Experts of a small language model: 96 GELU neurons an expert, 3019 steps.
Below are experts of layer 5 (counted from 0) of a mixture-of-experts language model. Rows are named down (a neuron's output weights, with its number) and show model dimensions 0-191. Each number is 128 + 24 x the weight over its row's rms, rounded and kept within 0 to 255. Numbers have three digits each.
Before each expert's rows: a language model's description of what the expert responds to. This comes from a sample of Wikipedia text that the model never trained on.

# expert 61
What it handles: Short letter pieces inside longer words, often after p, f or c, such as int-ran-et, comp-rom-ising, Z-ol-otas.
down0:132159105129107116164149191072150133099128146107095152150140113151111134153180127101143128161134168158140110082137150118061142160139139154084146102087124068086124121144153113101090106130129155152139129091104116123160143147154108143169132137154119114125105125164150155138119135144133158099129108150128137102097142160092108120140114135140136154142145111155135122144128081152119100146103140144096140095094107157144131117120133146146089128147140098157093115088142125124135095148145107116153053160128132114140167130115142156144143106091154114095105125136127120095109154101125099150

# expert 21
What it handles: Ordinal suffixes th, st, nd, rd after digits (18th century, 1st) and words like first, second, third, million, new.
down0:162086131118081119111101136123106124149130122126134152109140173128129162151109150154151112123141124140135125123111125113132111140174088088123160130171162097108115127160091157110110081134119125111099096114166099127078130113109174099142120137133103142128134114135152128133116111119141192094061103158147144096115050103128081157126114087135145114136168153132145110181140138090124117119109116159093123134123132132148148147075156170152150112128134108119133118127118190138175118099150163109116117108108169130131120135123122141123135135146116100121144132158112138145134145182116148155

# expert 23
What it handles: Short letter pieces inside South Asian, Arabic, Slavic or Turkic names, such as h in Madhvani, av in Vaishnavites, ić.
down0:108129172067136138187139174100154100130154132112113185105172091091095137172123167121109110110118101151091145124152094142143097139159112106094144132116137135105164107106164157140158110133100126141124129095107157099131118114130080148134124110138097133131121089133108130173119137141109141123140119085095150135118113104158178111149139101114099152117135117158106132140126162157138124080131112176115129120129120123120111115130123102140104152089102089120166139153156165106123147117120172107089108088122135162146120137135125151123105186133140094146127141112162116111142125167166117151

# expert 14
What it handles: Adjectives and proper-name words for nations, parties and institutions, such as Political career, National Football League, Democratic, American, World War.
down1:127125137130124152125144144132110160127080138139189082184141119149111119160125133114131107135101157133091123107120104047094151179115136125078093113135141118130133098122143095109109128111089118163136129115134150151105089143102160139095109093132092132122141148125125154145115113111118137115136115153070163135132123111142121135118149162112139090061156151143140115117164132110111115057173143093119137119143121135166137159159112138146161173123108174140110105133128126134087125140118155128153124137116127170141128145108144174128101163131109107150133135120168092137147132138110121083

# expert 60
What it handles: First word of titles and proper names in lists and tables, e.g. Dead Men, Best, John, Star, The Plain Dealer.
down2:121168108123155130121103130111107100152129160082073138139118100131163086160147095103146150129147111124177146135144136110136049102116109138132132104143107116143114130186151117104118114145110096123106144106120087132134179127146118130101124122146115140137141094118153124203080155071162149150129106129112120130093129109135148125158159139158128137162130160155101164129139142122141110128109106159143147125137116108131113130101135144130087098143131132137126139140140164109138151138112093094135142142147135160120111145121104151131092099097167138052158110168093129151145140142070140143

# expert 2
What it handles: Short vowel-consonant pieces inside proper names and rare words, such as Ann-ap-urna, Ch-ap-man, artem-is-inin, Ven-k-atrayadu.
down0:121090149141110151133140118099134109091146129123131104111127112141121149111139130115132103111120134149120168082105144112145146131126112098112129148168136154152157169115159132119114096142137131149121130118121141153144137165098093164150106086135128104150147113104151110097193092131084113121166134106160136086124132157117133143133134138115100085118149158185145096108201089113124113118114174143118127120176152136136155122139137115104133114113138063166097137100143173141156097080143117129113099155128144098132165186080154099170132131130108146114117124153098102125126130162100142121

# expert 16
What it handles: Middle syllables of romanized Japanese, Indian and Slavic names and words, e.g. Yoshiyuki, Nishikiori, Kabushikigaisha, Donji.
down0:144161123147126088120086156093115162157119112119130162098099133151142092168143168141082134141087119113066112151177128101133110085137112151109173161153144138128136122123132120153139112146132122118124116136115114119123158144094131120111072100127124083118109161113140145107146161113142152110125167151110125115139095125124186129135139071070131077108162138107117104180142145127106086100126156113129126123141122178126155141098137117116074139127168143098161160124145138125106167144135119146127145128148111121138103123154161133126167120123100117152150074109133113157139099156137125108